Weights of a small mixture-of-experts language model, trained from scratch on English Wikipedia.
Experts: 12 experts in each of 10 layers, 160 bilinear neurons an expert, 2 picks a token, a softmax router.
Training: a variant of Adam for the experts, 647M tokens, 4937 steps.
Below are experts of layer 6 (counted from 0) of a mixture-of-experts language model. Rows are named router (the router's row for the expert), gate (a neuron's input weights, with its number), up (a neuron's input weights, with its number) and show model dimensions 0-255. Each number is 128 + 24 x the weight over its row's rms, rounded and kept within 0 to 255. Numbers have three digits each.
After each expert's rows: "comes after" lists some tokens at least twice as common just before its tokens as in all text. This comes from a sample of Wikipedia text that the model never trained on. Tokens count by the router's weight.

# expert 5
router:126119113137123126154076147140125098159153120069100153169103121121118136108133178128132141106159106156115180095136127111072104152110133108130148123113089155120106136112122153115143112161067092087093134112144122097145162158106128124146108118158131117108140138107085134191134153114160140109136138113048147108107120119116122119149087128113139113138105110141112145144146106199173095144119124132094146144114091142143122129142136147102103150136122164101077119078125144154158152179160107110125113091161124117117104092133153132111140126121114135155123090125079135098121103111167154102118117113151159126120124102119139117113119105121153157106144104131121120117157138187136136148101160116152159103133152106086128104149168146136092153127113158140148137130121140100125136154081108
gate7:128127107079185182106107117123165141117121156120140155154136148129136095102120137150184118109119123101114116115119142124109134170096125123112115065134119149114101132120114140115138155111157120074155139095125134125136122127135123082098105111124120105112143117122130152129149124093103091125136181129138113147133136096117122117103112167146148112115149078121093155112092095158110139110195122126143160134145133145102120104092101135127134127135102109119143112143144183123148158159140196102110113104149155127141115179124104100172104173132095157105144091099114130107131091089137096155135103147123135179143155120098089107133096145129110140122116125106119145108115118170106137138171109119104107133114162107129102113102100137112104171175139161112165132089125077139095118171103114
up7:121149134105120171117136106131112119146170115124111108126137122142165117109163139104130146113116135165094098146138103121160114159110121134099113106145086169129116149153127118106101147145140114106093093129148119171151135165099172157110127121112176104128126161112139139127092110082107118099101134143148140109112120152093116127099141133136169139108139124090171145137122134112107145156143147162130153143155074109097154111138138148132151099136130105125114144124144139157183139098126084137099132172171111177137154113105145127103132112078113108079131074142149143165110107137110087117134158128140165134144085114149095100151128170093107169140135099182172120108131142169114122175152172128149092095122130122121160125117156084141130100105152117107119091109161097138139101149167094
gate8:082150115082126093098119088115134095126100127101137124198166185106141112112086137134095135147146127158113104087146130108109138117141059117162168141117173109137122143126059125132120112106148163160121130117094117112136108144093120122158160144131082132091133129100149170081153151131124100150138155149179152137120136168121156156107125140142123123149154145164114133138082129135134127152107140129168113125157142105117126132130133154093078109155140132121099159114098140159145113149157130133122100136115143123110151145152148113124122123147146174108128112171135115150117079171161132136109107131143132110098133095137146146107173119156151114132152090134149125100081106131169129141094126140104124079106147129087114126146165106101151102146152123105140139144154094174104158140139122
up8:115114116153123143085104157128136114119152127107133073131108104134123110180123116140106139153141133125123114117153145135078156129126154166134122139133099118126140107148075137168155134100159119127127147059095132094163147129087139134158112139109107152122145117142096163118108150111128154120151144131122187126136150124137175119128151101123114140132165121132155150113114136158159149144108137126105116155162135122099085151151129158100155137109109154145173164149142100134140189136087157128122127120159130093129129117104125103110134167100151106125106124106166126150103162127138152101161147161171153125088191134099124104106115149063129121085110172200150119150128087134102124137137122167091132140150131117130136113104115145139155063106126171124109123130138115104143127187128138
gate9:093114111166131120117128065158106067106137163184113190106142119123118140155146124112151124153082142148112127133126095114123080180107087118158101137150130125139115126110121126129090119124148091153106185133086133123128168174136149129130114140126114127156132117133125095133105097143129133181078148153142133118149122093148160153163165132126107087097160118139119124119104155130129107164195113119118146156147133148151201111142154118118119142155098107130162094142128107116103138100128127127136108134119147095167117139129118140123145123135145118159155137180111125162132127143128182116152107150148166189125121121127153111111128176154087122096095110106148134175117079148134123120124166117146128090128132127162132133119172125120117166124125117126116132106111141157159138104143117
up9:145112153132131147159113110088152127080156121068141115156089134122094136127136157109157138120096129117111140121137138140157115161103059126095107101135132102114171120123103133113099110142149125149102142133130116145158127127096126107124130143099096158099171137125102126095112154156172154127130107108156132152124135148082122147090101136127148174108163119114126070116147190106121045090136137143127116128129121112133105161125138141094136131181086114137106083129113092102152120104133115154112125127131158072101117127113108139163083144150116108134134120122114136157185138148116152157141147124082120134159118144119146132083151142119112099128118131129122153162120109125151144099140166122140136134145127105086113132069147082096133129106157101160114101141148105120115125085187139
gate10:118166135149108118086146086114101140135142072132113124176165114166161138131120109129108130182118151137105092151156146129060172140131130155101143139140099157137123113142119125089126151127111186083112158101138107157117067133102134142116136162119122142115150138105149120157080122126152112141129136149146146132091144127115129119123154139126118109131138149124161096138135164128116102130136121114105133125185128145183146126139140109157173137098122161144117099145152099107140112134144089095093138123112146087147088146203108180123114122117137154129120132140105136116104105125139082120107114139136149168120108112080116135098107138135148109152137116103080150144131099136107127133130120093166155114121145126186147121149120165099168148132152085137184150101115138102140180132104154
up10:110133122153132151145134094102183093160115135101146074165137098143128132110119108125162114115100155121133122145147109161103131110140140134170105112102119124107119101117135108140151126161152124160072145115102136148130151105088166137090109132140159149111141158139176145117140094143135152161130160118140115106156138104131144107120162128108163111140100131102154147147166123117115138178151125120128128146168142127170134136103113123142145142148141142110104172153101101112128118137105117089111114138114099108109148153085106096149128108126124101096143149148083151137134166105107153150148178117172113110177143120164176138121170146129125158161131142136108107089135130123098135195161097105121157139141098128169174169121110122120113128119119166121186134097131079102087111108070153
comes after: "\n", " ==", "===", ".", "==", " ==="

# expert 1
router:137098134113155137138136135132130137122122173139087115067138126132132161186170171109166139169125138149140133105094138141162164089128162116115122130094120147130109081123159104175150153135134088143141144128154116090138111116141097113153144134122130079136116150129100115102114100142160136149149131134122143178114155147193136146129088102155137129130151105137135104121107107162172189139118131194128136110140131124135110106117154113144125153108105097150145145126128089128126115120110123106130119142132125116143146102180113120119150126089166091108146107102123056141127104114123144127094147166141087092117155151099082096145138114116158135179167124142144108066126158127142136083115123133092126107105129140087148083117103136115139126142119102133136146102167130128118078153135148
gate7:173133128134132117120140142093150124093146209119118085094142112133139147131132124126110126072192151129126154156123110112118137103143123136161154180107103110130143126123117119125118134129132116138154122142124138124098131184128126147118076132129141147121095124165133121131133100155143090095101119097093145146158141096135141151146176118112164107141172171108178152139083093133144120107133150127120151119112118091124117141082103158167105130125104115120047111165100111162138152135154121119123159103124143131156132113101106126140101175136142122108116158129099152160146135130131168115157145139173158099108148102086145110148145143169135136099120140147101110149135132113173128115135140168144124146064110103117165140071113084104146126133146153158145136111100132145123135099160097
up7:130111101119130111120101153158142112148154134130179170157125173121127134137128118103156158113163103138117171146121130147128105067135123133129135094151073120108100142162145143115119126168090131117153147153185184137139148113167142140133158123150154126138130059134128118101070108132119123131158095108100135112107166141131166127106151141112094091148111130133147108120100158161097136112135113162077111110096130125121124093159155122150087115118124160065135116126132137110106144132134155133119099129158168146107130112091152114147120107127067096122137106134106150108144122139115136136086137138103127157119120122122100146150157163137128135145112125125151134158123098109107130098160121102143074081126149150133140095129131130149153089069128098127122094083115106130178102182160106
gate8:127119172109160141107134131116085149075145142152125089094109149139129146118095134138164100100095135148184097114153151105136084132154106082112113150146143140152150139138099145125138135134133095109080118141133115128144131107138116101142118156116136144151159092103128095141164171098158171108121141156122145068142135111160132074085112150117136126112097117136151161164126075197110126136132113136105153182110127118143126083129105089148166127110144134105117087126136159111160110135158137094117099119099123143070098113125133124145155165175112148122127126121165120165124137130112072128120130139132140101130071078110121121129118136106112150147135144147136104115121129178129146109095127161159139108157179125154124107148120100145095170129122119136143132116096143160120126098133102
up8:124138124117144157160145147144131141135124132122124161101125130138101126151099107117180131147150137136152097186157158161172108152118108148133134121119119147165108118156223143151099089127135126125162125117154122146070106132128092105092146146109144133134150116148116146130097127148124113097115136110135156119096133072124125127124154117127114093159155144160171141159119125134147094108125163124096081147122167160130097182134112162149144101146148116129108128122124109176116121103143160105158133079163084115113133153139148122101118105138120151148111125168153121105127111102182130110128144124127142100125155131098070142186159119118177143133109155140078155152105148146138132092132138101086154110119128111133110132108141115105149115131103094166120159169176113123162109088136144
gate9:149156070133116137139167138142143121152139116060144084127137132153126154133124121131174124087149156139106107089171103166134135094139163154121111122126129182146118116098109102183106137105082109139167122161131113135174102142100103091122112135147120118109142142119078133104142127115118202119115103125104136116141107142146123119136132149141093123166125139098105104121138162142152153132140135135084162162144100131141106125135123156119125130149127128136105185111111142103194155118165112122157103105146138144158130126136113096117113128081132137126125204113103130118134097122093130122160153141109084096129106169144125119115138125127136071141102146041131110134125087150103093124090134123130089100111129093110117113135121144120112095144110139129113148109134104136130133133174107
up9:189111128087106148123099142115109120111101099134121108096172112119154141103119137090162099112130106128120084099107137140116138165166127150121156114154093122131130139117177102112140126104097103129134142140124132129136073132114127137117149091146135139083151139149129119108105123088166169135102150137131115144130118071106166128127134132114137119115154119144129067099131081120092121120130111137118151120151089139141170133144095148146141125108079128130136169147130155126119148115109124129161148117122127125140144110147070139116104167083113107179169121128077118141135142093085136102106098157096103107137137136126143145145106114064104128122135142085114170176130153122135139116096131070102104107140079117122117066139159112085094153101125119139131145180129135159139107120136172
gate10:123150148122128144119099163106091086153131100080118117150145148155136141114141159173126140071141117112142126108134150145155051129150140143147148104134136166141143145091156125155208086132165158135129167128121143099166104117157109143160129144144103098169121109102156115125138129130167094141143098125153093154169187174163135108132114164095146131128142129078148111108143120115114101144115148117130125138094119122153138099156139154135134129131135112144123125135130119138118121142131101127187162121109134110161124106076099153133101145129115127118136110121131109125148115137125160154108137132102112111119112191136116146095139146159086149139131143109104095101100124143172129098137141127092189109150167121090150142103105154146183099137175099106128128144111161120087127120116115
up10:094089164141124123125119137120105141159098122130133129176055125127130126170133136110152162121174148102111101101121141109117127162112119106136128146140150139146107142097159107126126151146126079171109145127123128119135110099105117141097095106153092108094140142154158125109152131105115119141173143113108106106127148125114126124115124138137123098129183159137095164124111114145109108132135060141127143136147103155133145105095158118169172143094143109077151137132141088089111105144170108112129075134163121130132151124090134118132145139134106125100095162147124157114101132104121122105076097149124162135153102170101152174151124123198120158114117118139155144121110137102114114136152163181074107149103130118087138123110163146069109139123110125130128128180126112096103141089093122
comes after: " of", " the", " in", " to", " for", " with"

# expert 10
router:169150118129102123153140128146139154110123162133173110138148125097126119163126133159159136128177130122113130098142134128141114086137126095094128101138150087127138141148153090122080139089181155117145154104153114148144145138093142116087106106119132123119108088106125107119108109153109123115118153137149146131133111130121134126112114180092120139160147156113092150167099133104132165113101131090154155205155103140140115107126134125141117162143130133121111157155083117163106147140089127142120105106105144104089098145135117114127132142126173140160142128117168174163072143130132139121139179118100123054152171158113158103084095147141111118112134123109114179128148134148094130142147119128107173082181118124149139177160127134127097112174130140162152128112121124175124148099110138
gate13:121129131103141136154137142128156123096152067132101134191121081080135147122103141119105141116086067075137128090125123156143106146181145085138104147102116119146123119136120137093103139163109112155104118131064102154187144135126133091109145132171125102137090131143109133142115127131108151129113122112103117102161115156136093115146144116150101153148102137161138089124105148110087111139173168090134109196170150107134108156159134119166128120134110158166088175134141122136105133089173150136129134118144158137111137145160150143105116110122133131158177112099109126158133172137124122142130191157125157115115108149138161112123125116135119176134101126077145151123119123112109108119136129115114103116129107137126132146132133101121114130190156122143109146111175130096116112113144153
up13:138086171131101115140152120142128127127137137144130118120122108100125137120108129121146119089123141139117093151102144086107113127140095093135133144158141155118150134128134148134093141145127109128118117092104164109120135084147132118145114105149145197130125116128151145130131143084102139161162088133137150152091135075090111149134120124152061106153146119112131137118114128160096153144113100087140118110107116121129099122132154108127106134157132097111142135112097133118108144129133143139150114098085155136112120115087087093060160149133116145159144140139114120122088114141173087115154123147118162103158147182121114107161160128122089101197197127145130122068147144115141190157129180122082153146131165139122131170126087100119098127132117100171163119124110108147152145132108090
gate14:130095117133103107160126176143158135155146092085159132158104139164131166065133152117117101137108144122132118089154121133100143110106112115106101092130118136126114131115143131097137106103087133167120111127099137164139153121128116155141123118122141126153113158143134168105142118151107108133151088149093148078156142136163172141151134145150160147084127128140096063147147136105135155122155145115113159123167097106130119116091133127127141142128125157081129072120135142129122158162133116130081135110127112144137125157107148156134170138166130119096120156120095103165122134138175071132131141138146162096136099089145139148109094104092099086105126143170193127164139128089166128199125145129127143140121103123153140106098105161172124135111111116101107180134143111110116114111127120
up14:150131147105106179120129121152114107137169078163121096126096122157114129157142117126089134122104115152181162107143181122176120075156113081121141109097138127130131156103136142148173131115121155135129158118134087139143149134115168147157111065129058119117173146169084140126093130123140136108151097113105155115138136095121098115118109135078129128164155177141154144123150134133142127094139147137173164131138170137132118132146108127116125135133130156149112162116154140101156176117133122113131138102127128142144154139111133131103125108104138145158136110157178102110124155081132075132141080141108118121161113136163124152164147132131135103149119115140144116116131194142159116187145092153121146144153152139146134116123144146136098153124123073123121171125137162168151120147095128
gate15:100129132133103123119113145120148151191113122108121087156137135146121125077137122160117118066154147154126086115171120133134107120152133126140131174110146098118105131173134163148118096125130148081115102123134120127091132114165095097144083113144160122126128167129106136126119105104156140114123096110105111142133143118131145153117099105095103105102082099160092113125134122120121118166126109118070121169123125138119113138145122112149140097107137141125144129103153123152111144100128155140135094152153154176122119120175144115116210172133167103123126130104131140090100094110142119152151114131108150138154088088155169123148101100112149100166074113135135102062178116124060113121129105104153086125125145125090123124145126142135156126129125135126077154127137155095105121086112125
up15:155141169155145109087177143088121131180132135183144141113099157173112156151098126115151137179108117118152115133127090142128101155140090121120130119133107129160103158120134146140114184151146140147134119174200154133148159124122136131132112121132148134130164151127112080119140118119112127102109150143107137138130148152113162109194123113125129149131131106080160167099117175141133096114115112124123134120137149132107119126102180177137100128150145167150104087116160141159133157108118133112131134104148151115132117142151133146113169096127126132176111133128196133114124174161130149137156162121071096107160132124106143093082098140125149123127139123148167112107153119136147123127148111146123112110148152093138159103147126163117087111125140159179160114133125124108163085087143121
gate16:113150120145153180122184131133097130126140129114091136162115093118099127103112120111126107101136126129167168158098113122133130132157125100120108151141107142091109095096099123159143118118150080118182110131130134154120166111110130145115116136131100113106139130175123081152156120148136166116106105136107171108121110123111184119119183171092147128158152112146129125118115100144131123149145088148150064144135119083090109091102129164115159132108091140112129158130099102158147083111109117088125134167101126166110122090120096179140149178141119119110100093132112112139157157137127135073081118145101131090130133114105147115132112152111146115120178128143098119154119127145127115163157122120134102141123159129063134111125113172096143110133133154099160164102110138163143105106125147
up16:144155113118070143067138132152135141133123090116153112137107131150112135113133142116141098142101130111128098122114196102101088080109112129126108144141094158127149147148108130126109123109101117086101118135164126132103117088123145099128116113138147115093093137167102150133115151121140069135132084109140083135131125181118129103115140136169121126150131141104118125138123146149155098153149132131140086161098157135124144148116126145110117124148129138069128181155110107170105162091107143087114139136081127111172178152171106123110151100172159103130142095140145124107185121117143129132175136099115130156129095131119113115093146127133151124089147185116096145148097117108174157133172118161113174123119138116133109131135145162195131116109127153111143127088143123148135154155145129
comes after: "\n", "-", " =", "|", " /", ";"

# expert 9
router:107143106111178130120135156199108154136106129156195130155141124088149117137131062110141146148128109063149087123113131120142134156084119131149110133111150110129122103112152118106144136123119175123119112112129193138135117152113134137104130103168138116115111114118151132161140118131090128105112124120148135155129136109121102111141146085155120149130130126125137114139163113099159138135154126081136091117157112096120155169111131138170126095148102139074066134173097132115146114114183066084134147122110146132150100126155144115137108113114116175098123143098161147133163122176110096168106094145118145135117148102099118130131148066116155141107136189125114134116079148090117154139127137111130117091142121139115142100129108139147143103125105107132138139106152101128076118129152110
gate6:089122142139126130128119110121156160143125134154118149125125146082130116135133135087120113105134151157134119142161133148180133133105127139116152100150134127135123138117111124173109141132129144104141128117116158104100170085134121099134125155119142126152146132104107124095108124119141124147110137174105178104112121147125084064099111153111142105137119118146128154105085088073094139132137135115129127127105120091089101150071155163098138104120127129143127104142116134124137149154207051166139152076109115098090126091126137114121119114143143179157137102112151072122130115093136099081135147102117122166092088133142116138155134115134185161130104127079126122105159121132100143134115111158134128153145130145166140112135098114167130115113139157148169132166158170168179112149125111
up6:107160159120178133123142128120104119184075090139151109130115124140091160121111106138107163126106134110121124146154058100151146110105169140120126124045138159119127095131121108142118153138123118136116151122136097134145113137102138123094114125138116099124063113094088100096135124150149143120129099106109136105131153121143129110107073140120120138179147083119129150163147109099133127125132165115110115100136114108160134130135094089136154180146134109171104121154128098158128115118091147083133155131142119127147116153121138095127121134108144148078111090108130150124089134128101132147138140082159171134143127157131127120133131134148090146120106148103116147151167109118128113098162116117069138107112113108153098130153135112149137138111097139120066134063138131121058143115110176
gate7:122143132149116110146141169120110078131104132097160111168166105142141137117160099127085132162152119124145093146139140120137142115126099098113099152126134131120124111129103162120142132172142136128118126097119105117087120112095170096119152124079144131096121115144167162143135095109155152119123039130122113161142128165160082111132140100142141146147180116105157128131169132126116096121136093147105123122102113145104085099165130168145144101146186108144096106146154114137106170104170103112179133091160114120114142099147160076128120128130181108116108126166121142129115137094111119169128130130107169089129158108116118103094140102120140152111100126145136159087114108065134095133144096124087115118142130127140123112165098153111118122117127155155111093130137141103148092162139102
up7:098120112110129128147098152116122123129157121089138136137133154143146094094090118164186164118121123094140133118128115133085096120174141130142088094157085167118130168136123106107138116140101128135115140110094148150145093098130093127144101101113116129084192154121119131128142104118125088135114116150135091126142165170116088102127193110079145118112106117117120145121111143148122101058152108126128147118131067121098160134143123122098098149159104104148105084145143067136085119150156145127126137109141109145095100124137144123135140114092113080118161100136133188139143087092154179122152107157113121103128104132086141154137147149114091128111145123082139108134093078148111126113156114159141103126107121103136135127148116111143118154166142124096145126142148133120093104152119139
gate8:097117153145138083152156120165080090099140115105123123185151111139137120127141109095144140138138155145128147134157122099083118117133159117153128143131104121149099116143125120128141123109132130091112118164112163107075068180154113108121116093098137124110138140150107147134102165118092148117134159113127153134108153084114147137141139145111090134135095102147098132120133144102151089117134122143151151160103124091165103096159095088100090116165139102104134170143102169120114129183108091139099099102132145133138120090129118135169108143160150178138122135147098114111139107110097134192137097093103123133098131170109141066120123116143153157105106123135135115118095118138124128149152173155154100127148135093171141095118153106110094093133099119094091110104111111103157154110130112
up8:172148119145166148148157105142136131099127155104110096110113107172114107077126125134085177131148145128145126171155122134093131137096103140135176117128185171146131156152142122132091137150133135110137157172150140111147117138120123137113157107086134104119111115162158161094124103113173094138165104091144119126151170149141085138122105135164129107128146118168142186063097106095117138131131161078128100117158170123169125125131148147144123140104116138126124149113115125120147134156162142142134131108131079134101157136125153132132189129107133098135094118135096164112138153139154102098124104155105126120116143103129143137100107100149111092121129108083102112095119108155132138141120089050115120143144152108147158130154156124145156121153185119143145145128129089167119137144131152
gate9:186089107096142098143128082103113126113105142100134087161145155134135136139101127157108137118175110092109140133121097156134197109131136134159151135127128113141127174125100094144111116166166118111130129148125085154131121109112133092153107119158123138141143142144104154130120139159109090116096125156108065104103112094151118145112145133104157154104105148127138119155114123114117108099145122097098132161106145146134121168094121106099110141152130132136099161083108132141126156131169103101137085137149132174089136101132118096136110116152150132139077133133155081118135189099126095175148129114093128144132135147152090118140143145128088105114145126157101139130153102135121134134086103118124120167184096112101147180086154169145128148103127144148125160133156094096134144089167139
up9:088176107113160183182111127091075150142102154108164147153142098117123135134137117149130121177118151135127127163089126175144096125122112122095125159136105125113124148108128149118110117116136149148106165127115140129148158070120114142088115131123185145125163124155085098136133083118122146103102117134107118143113142129092146126141119115120151170135092156173165177149149119109115120118176152105164146080136100142117112101098134143143096165154131149139122160127130137142153132119114132153091126145099148112149112152144107093123165136155102119130125129126111126121161128137120142151129129145115128146090126150135102127184164168155116165109102138181120164104092105151119091136121174086108127120110152125121112099093153124121135149174162123060135077124158136130147104097133132
comes after: "\n", " The", " John", " &", " David", " B"

# expert 2
router:149127155144187047144189160132142137133144117087136147111107139153152122118117157146154143130119131100112089144118099128098129176148114102114148107153097150120135153143125112153127127151107141126113122091138144119137128142153140081134107150159148158150127158115103132093196160073137144124134139145170137108105119120178144134145155137094149089103109118126113142140145128111130143179098170155133130084148106103119162114116088127142117162145121088119165079079093108140129147119097158153146135152132121132137117119118134094124152158131118124076113143118090179129101135139075125081128113086134169126130144149117148074135117127119085158157106170147158118118122109098142114093131133152136119168118139104096122152145088155144140137113092130103123140125155121144153124118138159
gate13:105101161147120173131066139119101101152122130176075133114132101133151113107113112138114121122155150143107169103140139124159117125195147131100087149139117156114092116120115135143112098190070175139083126143123128106162163091139139124152131138148121137136089128129115131136136104133135063135111111147158105121146117129126130172137135152101135135102142097105115157127137176135082137096112121132116090141108157133135130103140118147137192140104110118093102148128130123112111153110110162112118124130117137123113119120125131149078138129136117095126106130177106127138142098127135121113096134129167099117144115122139151112146086160187143132100118160104156134132149138080126169083126147132106142115090129121160079108137159145115169119145134170123125095124151186062161147118161140
up13:162154133122137090130141123114143159108122069122144117150114130120131148137126127132182115108138146140122131130109105176159111123144174121143160156093136168113116138181132145184131131146177130186112128132161130110169132114145108110109128066109122118166072102112139126125166129096101125082125134176142160137136096146139095165147117167125135116098118109067126133141128115102138135132147163078121129100123129131120142111092128137198109073125095136131081161113101111125107111126113120139137107114131113102130122128145142104097106158140134085105134133163155122124140088112141116127119116134107117133145136126112124110124092126152141110120145126102171106110145142127163121094102163136112096078125127113135134180110147127104143094125175129131087116123124149140083136062063116
gate14:135121084155153138095154111131178126119113100102158138111127090166124120158142138105127110154196135115136122116137147100149105127113150122161108148125121117153114137172122102106121117121119128112134106110125100103116145176091150129075107088124156060109196121154096106132137153173177127120150160157159140137173109108144116142118171187094090126146121160104110118118135155112149137147133114138143115133134094167108131111099116161122144117159173148101126117146113084156140123128147116145183152149133121126128142098120115126131145112173139124165118134169130125181137127131129120133137127118130173113136134134082114121153102141120131100067143109105117139115135162102126151160082093118117132138116111130113178138132135124112139127125140127133148195142121171109162083078121095
up14:151136154137128142149111147120157138076130125140100123162106103116109129120163137147137104128107118139153114095145110109156174118148164104122155075145128104157080168105143145129122101120146143092111100115131135128156086110101088116165137090077139099135085130154142124155149111143108148105117134121125158135109153189108102196125105105156100145162146174153124161095133138122095151139127150161072154131094123115122176125120164165115111087096150156102128144137141110108125123119111152121129143152143132114143156105129092135117113110167096099148162115107151160083121124135138111147098140105152143126109128128113125109125100218143120085107125107109088136118153149147123092162130114106171143143129116126127080159113114095109099129160145115143096117119144114127155155154156162
gate15:145121122134100101132128101132131131185155104155119116137084084162100093109121136127137152079095142120099128129170136142115120147110076151149154129169142095129155168135148135104150125134134130100132112108087127138143153119101095121151129127138135134138113139164105146118133150123106119128085144173130069151111093102134155084096141137090105100116093070145175122125150112100106121125121126087120156102153100120136130160129140128084129143166114123114084133148091128078091164102170172126151128139139136156167163143114139106113140137144091169125159082121121106112160104128054157109166121100163167119127123143158142116124129141124121120128129147165135097111119149137120129123152150127142114153126098126101096119123132102166172141085175139123152180099156142127121140145122095
up15:148156110125149104158132114112149130109072145099151136155097094064142130126093116164092135128144071130118137101116163139117102133148161156136112107165158134109126151111149073078112163141099079130071073156124145070102143114142150101113125120105123157152096162139111156105130157144098135125130126097118143132124129118146130115138144132103117113131126115079133136101142148135096129173096143110124143118152165137119118113158138122146124124136127105094179112112093127110142143133128141148140138131139093139079123138134114094116095123088122125126125120103108128130077100122143147075172111131140108146108157123122116135088088153107110143141134160144165081160176113132127160145131167122095111179117084122123095112111179121152166141130130090109104119141126096114162134138084108
gate16:100104123138137145155136112123130093121137085138126093126141098150094149142176151157134131108107126143168094125118148121149104149115082127108182109094130121156134108171109129089155098113130202124122163117155122131150162128100162144147105191144103100127081179125128107167115134162099123151135126148096126103134140145136158116104096121112141092183140128111117114126151150132122134158128124077120126138097115107156184102095146130132053121139129112141130153150097182125165095160148133138101129121138143135135113141116153146115125176102161120171129116117184086118135106098138106121155141148115126107155129132122117160102154121136187108102135103102112132128154124121074142125134152129095137159113110135133119103123182141114101146153124147137109138162113125133093129076130113
up16:122089095086104136146101182137147154157139138158128092154136129126095142118095120130124146116085088139129124084122123116142119079143125136138109166149148132138175128131108118130140114146109128108120189108123126088150122120112125130128132100111143141110127145100103133112105147093134128129169146164103123097120077131122124087145180171140096124149095125130119040131147118121160127123113137105098106136128134141121107107080146131138144126088079150107131081105144142111132137174132084116123176118128125125152131103126159126159158138122162140124141113180084124128183178101142125157086120115127122118152140150119126136111124187154131166086120094144075126138135170134150132150143164117125150124154136134104083112158146100104115138126140140141110132169137129088134102074145164
comes after: "\n", "|", " ", "-", " 1", " 2"

# expert 7
router:139128123131098191148132076099101104140097130106140131145142125132137127160153091154119166117125158092141090112116101127076127144099122120154110120124157094152127164111113110112125121138095110103148116180139116122101146121145143142141155100152152115148145128125112116112085100127174113138140141124137115139134108130150143141101089145135168131133100113112140092065129159119078118181125111150150103110097144184172176108144071122109107122144130143164138147110135149098087144163097158124123170135111143173149099097075131127117098114121118111125158134135145143120144124099173125134116137106132124103113129152129127150145195124104102105116168132108148124171135089094092151145165140104107118149118130169134126123102139125135045110138136112137133164133144134123155152109137080
gate11:098104121143142106125133147172078122100122124123139186122134081164147126128129108130138134170134100124148121133095136108102081125156107169121129119132139116096171136155110163171135113082119093143090140105129099137116145124126132110152160098135131141153142120133152125111138124114168124116105122153151153144123106120156101120145152185117088129128130137062102128125069141074141161133126100114120144149107126111144117112125161144139114159135135154152149143127113152126097169153091143111081080142099129112139114140156150149091118168097110146157139120113166106081128144126115144115117153108158153095100139079147077178152100136127075128078098138095137150128128156161154148126171126141119135142109193179100121099170129137129129098136153129133143129174124151122132127131124111
up11:100150144163142151144180104127154066089126137153140100121141116127146099088133027127120141103128160126147096146142141170109103147140123102107134173135128151170086101097114133125112127138153165132154146157134152119135112092086096141113152097168097126141120109122136102149126148098127124107187163134097187152130139142147142103125148154164138138114123134131121128185170088121135130090161142142160175116130168146133156152110182136128114133131177145127167133155131131143136134139116132148137119144108161121148156100098122093149123120131176118125123097165113120160105138127137115157106127124139091158163107141065139158093141125091166127141114113156122119120107151155119093103084119113110112142127126130139117141109138154117122150107095125115168100114160127142125129133163143
gate12:121084103087143158091115119140125158146071151117116136121117122126110116167116068140105084169148102122100155133117144143125118141100107160106077085130097143133129105135128113119119106104133127110124169148101163157116105128108109146158120146199113079142113100093113068117095156165137097144109131126137165145136129112120133093095130149104128151163119116122113137127121173164112154118094154160100131109164112106110164125161122100093174153108079099134138125122128116127165115103131128138156117124157096144130129141134151151089144129122134135136129121167109123162083144099114169150127129105076109137175153111166126166137082150111140170137145125127138124153121132110128111145143128154099144103115137114180100134117131132042130094127139149150143157129084143109142125121132131
up12:100142155139132114121135119141168149121145124142127135058109096097132107137151111133120133095168159145156134128107116150139150157118132098104131138123154117125165133143138137123167113130108106103158133128103132124129161135105146130183119154131157111134138149103128131132143115147118154110151097168136105133136145129117119084114115137156116094115087096163117059138134156101088141119094121128101110171141115138095075154107105146115149121104148073097139146122117130105138134085124137110157141133161134130201114144114147114116163124119210143132106157118153119094176091117104114135116091157082131098110115164149116136126117086154123096116146169106169116197124196164122113140136114105128122130134147160120150118184122150105108107149137100085106138105126135126168112131131152
gate13:133110096150138179128112130100123107167144114125122161160125079143164129127101170113107150196137154105145134122127128109139133134136117132131097124104120131135126099080103142100117109157117131133103109135091141141133100120108132157150167148106105171168173138090185116091129126173125208123144101121129149112140096098136161145129104097142140117144128118156174123138108193137128113076127096132181094120159103138125168146126176157110144125102142147077137122125149127089142161125137167126154116092124094127127098166152102174132106092157170137145133125133119121116139124140065104122097152113141107126126152149102110131104144141139155169131114132098138153110144120137089124148154103124118104157121106122120170148112121125162118127132131119149161148076125108158149159118128150
up13:166118117119099125147137160117169128123138135124141154146112135065084132083134136109124120125126102121145110126158122117121143149126112150121145103145162128110121109130146119097097099141120135124108122115149147117082111102098146118102144138148123097116148150103087119086157136088136179083129109144124170124165083102139145104205153150093159128121110151146117160137077122139139079104128117111149127119160088155127135137117106124100135131117090133126144138108133127130144106143094106143169126130141123136130125082117130101127137159115123192148113146126129137135148120122202082107157125124138119156118129160081156128158167139161119145140110134141152153152156118074126147140189117147142093153135157196154094149128088171119163163124175156108102129145132134101098120130155098
gate14:158144110125131135096120097140132141125116101117116081123143161126166146117082127122067112152155149146110071138133117114097139139143088101173136100091108108201120149148124195130125123081155122128143148148127151128128152106087144134142137144131141128124152117108125130180157148135144092151113092147133133120152110116125151129160117133097164167126141169101126121098091127146135140096102106124097147103120137149121104124120149081144152076084140135120108128152110104123142108130162183078129118129117165109130166158097166131139128080129160112113141175155124116137146130103152098122085157145125168074120186122122131105149137139140114083135138128128107147156094082125125124130143114100180106113122107116107125149136171126112125164133124175127085122126113109124133127084128147
up14:138148139090105088127125125121101150137119185120117124127143188125147188129124114151125112148092140157128098135110131148142137082094113099145126154143157159122075127149150160169132079120125156088098152127148168114128134133145134112099106139122168153158136116087148157099062125081086130144108182174127103161108118144166140161091171110127099147111115174150136126159112158142155122159049140125137133107117096126127072101123159145121140133155146138109101167107132104158164158110140123124150131110092106158113155158124128151144113105126117173144110114136170123103115128132106146142057157131140122132138099141123146113126114165098147133123123114186131138112144107171121111161143133140142115123158138125130115129114135138087117097148147096117110126112134122116140102124117134
comes after: " |", " P", " T", " p", ";", "°"